Experts of a small language model.
Experts: 40 experts in each of 9 layers, 576 SwiGLU neurons an expert, 1 pick a token, a sigmoid router.
Below are experts of layer 2 (counted from 0) of a mixture-of-experts language model. Rows are named router (the router's row for the expert), gate (a neuron's input weights, with its number), up (a neuron's input weights, with its number) and show model dimensions 0-127. Each number is 500 + 25 x the weight over its row's rms, rounded and kept within 0 to 999. Numbers have three digits each.
Before each expert's rows: a language model's description of what the expert responds to; "comes after" lists some tokens at least twice as common just before its tokens as in all text. This comes from a sample of Wikipedia text that the model never trained on. Tokens count by the router's weight.

# expert 16
What it handles: Line-start bullet hyphens in lists and infoboxes, and the words about, around, approximately, between, plus colons and table bars.
comes after: "\n", ")", " Born", " List", "\n ", " Location"
router:513485508467506489530469513525537503471485475519500448520514543540489540476510520506487505547483473532491488476517509482499508489507481518485514533497478526474513505530471508495514526506503515503474458528483512529536498466515486495503513484503503504482436512517528476508502478514540497467523474580529473552527516514531522531474484503507504482530491518493478499483465471505500458515527
gate0:494504452506482490484480500509501503487449503516492460502532483508467518516514476505510523527499508513535485469538581503529521511508520501505480527519490525465472469515501522533509504449488562521489460515473491517494472467510525502500510511537534496546533488533519515506521515495502492528498523454471477503488491515539495535489501495504513550521503445534485547454479500506486514497512
up0:474513472522502510521475501498498502486474496529489464512528484509468490506487469519533487483487504526549506461551548508530528513484497498520491516515497504473454490512514534524526481441465562521475459550488468510493484472521533502510488520531545507543511503515497503528528506497498521513488475470478488511519520511542513548514513486518539536500525451533515528458501504525506492510505
gate1:506496490572482515489514513543489489488510526514518515471488514475492495475464495518531497515506520503517476496494529482474498502525481470443466495536464469410525491518495501524478497466491512545529519504497511487494506514506529468478477492491468487487502476494503493520509467502501505481506471494498492503454474465498536490508492517499510455526527464505507483533526469479527476466537
up1:506538511528487503503526515525544537501489496493520492486499508486466507479478503520514510481521480494479455490491534501517506474548480478476474481523492510447494490549498491548481553438480523499512508472494503477505526509533510501496522514508472478505487459475461498488546463531460508521504515498541522498467503450494517453517505516496504497540530475519511480516501453523519475484522
gate2:459543489530445537514453483546490490504466526486551459508522492506502497506459464495485514520490506466506473477487572513486478512493512513507505471492538447427486475470479503527524456477560499479478486479518481477532508513452514467486469482517530491511463459512506518503481490539463499512511520496463497526485499440514456491478542514485504508497483473513537491493490505502503501491512
up2:461475517470524464490554446508497440471520487500485492509461501512487480506549517481483487511504481522503511523579522444498500497502502505489518515503490509514509506529460496439455497507465459546495534537508551477455520509492507523476500490461489532482501515502467496486480499525503460440525477528551510430490481523498510490485430488490497491488481487524477536529513541493519454506501
gate3:515504507441463552540482532476527463472503521480473484501495522513501510505503518546499489540496517519524530484501503474518438483492535493507511503483523455460472427534502528485485512489472504490510464496498544517529514523541474515519556494504464456536477485491512526481481475495501467501497510488484492506478508524512506514504489548447491505482527511442530533489460455502537501518518
up3:508489485516512481474507497523505520485516499499527514444517486495494461472519489477487492491529477475508468539480509466490501504509490516494558515524452473491509528489541464483494484544513489509467487551536416494473514535549487494482485539491487530493490489484475476473499480493488496455484473546501512458457495535528507514474481445518526497468489533552495473502576465537512483509499
gate4:483483450487483495510484484573483487504520512516494517504495447521499497492480492497490494449488539514535504559530498495504489494524494547526504518493507459519493483511528479510498510472511484505473515491468512504488438515527513483461435513472544496511511465472481525483499480524544488477474486513528497505492461465491508561458493514449492502453530521527554493479489485510519477542477
up4:484489437449495460476481479526453489502497527500493489509464465489478478506477496506510479455486549501539509529502449539489457504507503553556500518503505473523501483520493471488495502462537524484461524490465526515457448490507515473475468535445487486489493479460483544512476509503526497478460508511488500518472497492477506544496523525461489511477522492525500474496488508506511487505506
gate5:524485495474473482497499501481557499458496506475489471519532471513444484526492459492461485510512452492519498464522530495512514482507507519457515481498510493465501493530476464496507516504492535568491515486512506559490462476476531511499519486520459452487435515491502492509494487531528486485544504518513510515528504477482534501529503450488444527472529486456490472477502463502464549489510
up5:461503504534480487492537543483448476493490544511503499455483492517529494498511551524582514490490515532483539502500504553472504551485493487511523525520478506524482503514503538484499462520455507464511487501477508461476568505505498487506470499515542501522512492520497499498498493498480501544479511487509496458523486489498489493457507514509538490533517475500514520563505524472484473509517
gate6:505491586493538488516480516487500484478552516498518529483513527517496503507503504509446454465492529483496505519522456481507553508555466539500518510502478451526543474519480468538509433503458457477527499496529493482462547492467466491557483503518455503486503488491511485539483496512517505518504500512513489484534519513514516500510544494518478474504517505508558483535465489528501463497520
up6:515516454567530492518547510499543540495485456510502443483515507481486482502516496504505467484500469496482522500483534486539538542500567496508515496440460529514505520478495495499463488505511502497492494530498502505482462498494537478468492499480507463526516485473504501459498537483488511547480471499481514546531487501471476421483481532498475502479481526488475572508464542513517537506520
gate7:521478503527550476520531487526507453558485530496498459473514486485506513503459483519498514469449457508501517497531487491478501498509456482487521531463490494534527546530493500534503508495498525532551502496500486491489484479458532527487506542520493523475493487529487519497486504471481532529501451480485494525488466495521483511491508501521482521503498491430513484546474509531536515487485
up7:513539500500468530460493473472514540458521500475515520512484527524494506474510542474467543493536525504496517488503500514489505489506562492536492471531499468504476485457488499459520523530513463498469523498491537509488487538526484477526473484523527474504505496519525518521514503491505475495483524476489509466516541500467486486509501494471533515497496510542515510489524480477466515525502
gate8:501483527474503482532512474442442544508526494506524527493473452489501483523512500529569491444545467511520507510481482482520513475526516538507476493515504534523470491509492516466489534513468478506447459537543514484496484518484515522517478502448506522506542535467513498534512467476525439497501500504496501471498487465524506518483492509527533494512508451509464524494490526509498467504513
up8:495502486498525488528494509526498436428503471481504483486523484512475476511501573529555553515500494493468509497519453463509493483496468471528496484537454505492497495520499487501512495464526513512502489491490503503511554498478514484549509499455519516485532497510524517528482483507470467502553527491518486454559513461479557495483498506470547523500492510515507513476511476525484523527502
gate9:531501522510493528494499504475420483526489469489568520530463447495558527534480476512523503495517506494508506535509497480458501532522463488478455537519495529502492463480535518477532495506518523532489527438513531474486479493492532525498534481508487470440488472496497491463562527498442522505477519487498466454504479467502514500502520513495499484537532469505498491511487474501516506480483
up9:505528484497481489530478508511578553506514532527507533507498523501519504501514496464490476527521475490504499501489530513512511499490479528510545471490498507504478557489464508497474494514498497510516510553509501493490536493492521504493450497492520508526511506526518478475520502501504504475462522500471516460461501550513508488521494492530487500542486507455538513471511497478507533499519
gate10:496510527476508468461481504528526492490491482477522516519528520490537498435531543546496532481481514539469518528477489518481464496531480483479473489472504535481513527502562544463492467495492457471514445523526475496522479520480538519468525504488504487518526492500480530514521502474523484494475469502502508575512500500490511512487450587497502502509447496529531475495453509524520511506483
up10:492534522492495462448459477491517482532492448480505485503517516476542494489517531532527527521478530501454502505482518534523485532480474519502497505491486522519509496563520515461484503499497493505520477561496491506536465497492542503474499488461519495505514477509518538525503539519512500492520476481517514521501473458499482502494490578539513509506508493544556453495504527533525534518469
gate11:526402489489589509495457490498491523516519542543508459514530515446498533493489505489522515458511517465469544467481503488532459453494470500525501500519504486470521512501465495533493489458491479508541489520527493510501506485508509503484526483495516487452489526525493517503484493510484488480538518488524459502536467481528519507486521488493539504510530503481504530508525439468494476504534
up11:462543522504424508463567522560489517513467472465500510564446472514499440471490525488492464490502506485515466538498496518487552525482544501471508450470511544509508491505506476476492534506511508510434482537471475535540525518443472510534522500456531546497499455439522516491487527504505504499479491511476542529480506527475468503505490502500479515513464495488496501525476499533487519502498
gate12:536500474463480491477524484533563482498520472507455487519484537535503484510539492499484519500517506495480486541500537520488542466438474540508526452505479521501488525493470517508497533524491488497487494537496532496502507513473515479523484515562531489513517511516520527477496497490452463530470527539570488467479455502474490480483461456502503483544484486516487510497493526494455478512525
up12:458472546507500492513472488487459516491487496485539511514490478464501500508443504499521510542452509493527502475526461467483458481532547490497490541500496509472546506514520491494517463501517477505483483487502487496488477497507503520474489532455498472496498490502498489528541518461520503475496467455464544536509554520508511539496505589458496525475505490479532492460522447521530530483491
gate13:495503495493521470523496472491522462510500500475491552495493510458494553508504554505489530460506539499489475494521481482562520485522521497499501497446492516554497479530496472539510511556500491449508469540518502467508479492485493494528506496513527503516473504515500518521458492534505463489498538516506493538512495487500474473473527510494500500434454475532519540506491451487491511527547
up13:495490473497486478513539489515508519515449521508480504493479528446472547497550489489465514483460505515500445484542498484489460486552442503527495462571495490464510489516499501511480499526512489513477477507494536507509466506522513494533513463505518432510490463470486507502512514482500509517508503457482468527502531534508535452433530500510479493521500471472472516488445484546497491483536
gate14:478482541460514503486522482499464497519488487498514476500501467497489473476495485490459528504476456468506495507484496495524511508470492508456481478530518520512516471462482526503525504529514475515492425529552490438553475510498487524498494486501470485483508480453504472514482518504501489500531496456509500517500507520456505460488516500468529524520532473528492467522495471512479473539569
up14:507485501492518514526526482486464515527493481513535513496514481530490481488497464471467540520474489477495489511517499502502530517494487503474480484506528514507531479438485507512486509533495482536524446509515504449513501525475499527472504498474481499496504464471471468488539532487516479503489503468512507515497507507453494471507533484473565496521498518512503491497500515509458466545531
gate15:490512514523508503456477525486486488488466548526540501508495525472467514516516534527475473499472541555492489496479527503531509504522524482542479526477514509524554472498500503464481511454481476503548487508477532519497500472481483498474524502548522504486505536462514530487500493507546480432486537499518518487494499499491510455520467538462483520514483534483527524490462568491496477487509
up15:491507460515536457463494489515499482520495510495466519472444515525507538515519471507485480489478505513482536520506502530412484513478507523451506488500479479497491501488491511542540462495535560495499547494489459504475500508470508535445492485475490484498496474474476484499488515458496483508512479506491478507470504521498517509471551528468500482531560521459509535462531560481489519514463
gate16:512516468527501546539514483486459496449527508500485513513551509487428488510509517493483501515470486506479489518486486552513495527518474494547547506459499536523514497508521489480456499498489503507536534458547498500488513522507500497501550494539527522484483489501517499504525510547496455478536512471485510505524490572503490472488510525491480519435531477478529482520484461521520485559465
up16:494493523515512533501520456503474496499508531509486516502534513492478494496534508508525495480477497522514498564482504516487492515491540507511529513491493493489528534497478433463474502502501527484537525488487464510454514507520502495530544528511495527532466466514490537521501507514516488508520466479493505474510504532530487490482492547523518512473478505492526507464439465510459433530494
gate17:528482512463448520467473522485510499507526454511534530472500494512507511509441515473463498480505509535517511536462500480516503497495448498498537479484516518528524512462503519466505493515528505449509458499477523497502567512435499466545504565514516530485487464506541498505473449482441483473486446511482460490519525513449484488479527477485492510525470490503483494491543510500460518454496
up17:497545524456487518480511519494513506502516467502533548512527500517488511486496535523504517514522473523525494454514478482441529482502455539484485501494482494509532527498474525467525527497472485453491463492513486521544516531461489474538519506486504517492477437524534514531485460514487530501514493513501482494456527517484485468490534496470509493505450481512485523506524499504436528469540
gate18:471518499474506461541526535501507532512510446494506494483490501515532483565528513476525457526442483497489453507479545489514486531452521528506477524530522513508510526520501503506462499512496493474522537560501513522486505491494449503532492495475457472490508514480509505492507471461514500511540536509481494547486502527476463488478479473518522527474508563510558485478465499475502492481469
up18:469459483479504522490508497488471478500546559495485494456532499511458482472524506513514500530509499511504494480473529509522538503502499525430519514551494513475528517535463493509513496463489528505495497517489477505485503515502526522513542497528516543504520531500513523505509505521481496505508512538487525516489459533513478495485443479498524536485448503508547511482494490470552462490497
gate19:524471456507514495491483547490496458473467541502492496513497476514513509504489481529507500506495492504503477505512536526586441498492518471490520485501480551497534489530494472491490530477486495521533495522517532508474510519533497466488512533497475533502459505501513487530496478494521477506496483480545468482507472546473494491500501507517504499479521480503435509464474460517476533527461
up19:512500513497503498557495492515497495435510540532538541504450530507548478492505530463523492565504498509502505456499488495532499500499497512523469468521489506503480514529508485520491514479481517477494524486493489475502548477532517521527545487545484485512487515521481477508511494486499495479483507481499485492507482530490559510506472541500531498521507517551528514477455488546517479496523
gate20:486529525501513491526538481506435517465472504489501480562516468481474518514498508518496469496528550488477458484518495499487503502498516496486457533534463501463523522490540469521519489531490484470492523521517500461501478474477561447482507531504526518511523472436505501510520443522476496504466489529488531487486473546509517458453505505535469515492474484473510506503507513489492483466503
up20:490508517526518475538537453501466514445486505480507497549498472459481534497466490535492485465501569488497475481511472493490529516494499486531461525552472499498498488472516476517503508508506542500445510498496514451495487490483507424473529542509540533503517488426493462464500433485502491505486507540485497495498440517506477485452497518543456493493487453493500522548489525508489494476492
gate21:528475490468525493521442499514539528510457469515496473475508529501449516483558484511483526530508513518481504474509557486514537494480454507486496448494490471491518464508529481497490503489516477480489486532523493508542519517527497457491531458483540462494471483547523454517499493503536520487470483522555471540509504500554521506483502517492503485505508495552500536495488466470484482494508
up21:513495487477512481527444494503525524507469479513492486468507533484464522474542483510477530524513546502478496470516533495507530484480465508501492461483504449504516447526531483512484505487521473470511500505526487499541512510518514449473536477494542478491479498543514440521497482497523523504455463508559489530518488501549520496474526512484494481487526490556492535522495474479487494491516
gate22:531493547470511513473530517483524439452516460508463487478485534516492529452498508540473491484511476451438509502520507500488513496524489500546503484474503517524486485470522470482504509497511491524518481504514517475535489493524451487514534519510483469523502569470515477530499458485501552509511498448514487485559486500503490489512484530462529491505463523495535495505552541463488535486498
up22:470478525529486460507506519502462505464471518481497504485502463505491500531515516501510495477530528516440502482501511494535470544516461497495516507496465463511524514486523509503514486529467532477525495490502487489431465528477488504509500490491481524512519487507479481503481512520455505511493474513504509475537509524517533514524474480502534532518567512472514530522501508539504461507482
gate23:538505509464473511515488506479502505521486481486529443544431540488508507469503509527475514515512493450509467528508533476460547491503475494454465489498471474504462483447472504469508499508531476517474486530486497523475510509469515504472525527459545521533498515532536527524519479523468539477499466510529503510524514497498506501512482509462519484482499560539489511460538521453518466523508
up23:506499492452479536482521519511522511533485489484535467522461492482524502492515500483454509515469519454501462520505511475485529504503479466508450505519475475496513494476487493503500520520543503521497474555524509508472489479456477509473489513496550514501538510524522509483537479507509524483473479506549497505531501513473534504489474496498511494465508544517476475444527478470509469500530
gate24:519511515482565482484521493507503487501510505504502492513483545474495455522495515475501504518488509504511505516484527506538520533464442516509485477510541435520488472463476485506493574484523459504501502515474504439496528510468510497517515464476515514476512442474497481510515464508519446498470492550514497514518494505506511481471499521552480444485525552456524488493503492438508497477522
up24:458539492489509495481527475493462504485468515515480525508480486550531504487495492498470522487492533469505467504498515471482478503527490506474500505512473466500574518539499489515498480485490541488507515503467509523479516535563469500474518533495483469494497556533463496492488529459480500513474519496521514510500514480505516538495475481484544519472490457507502500443499476538501534489471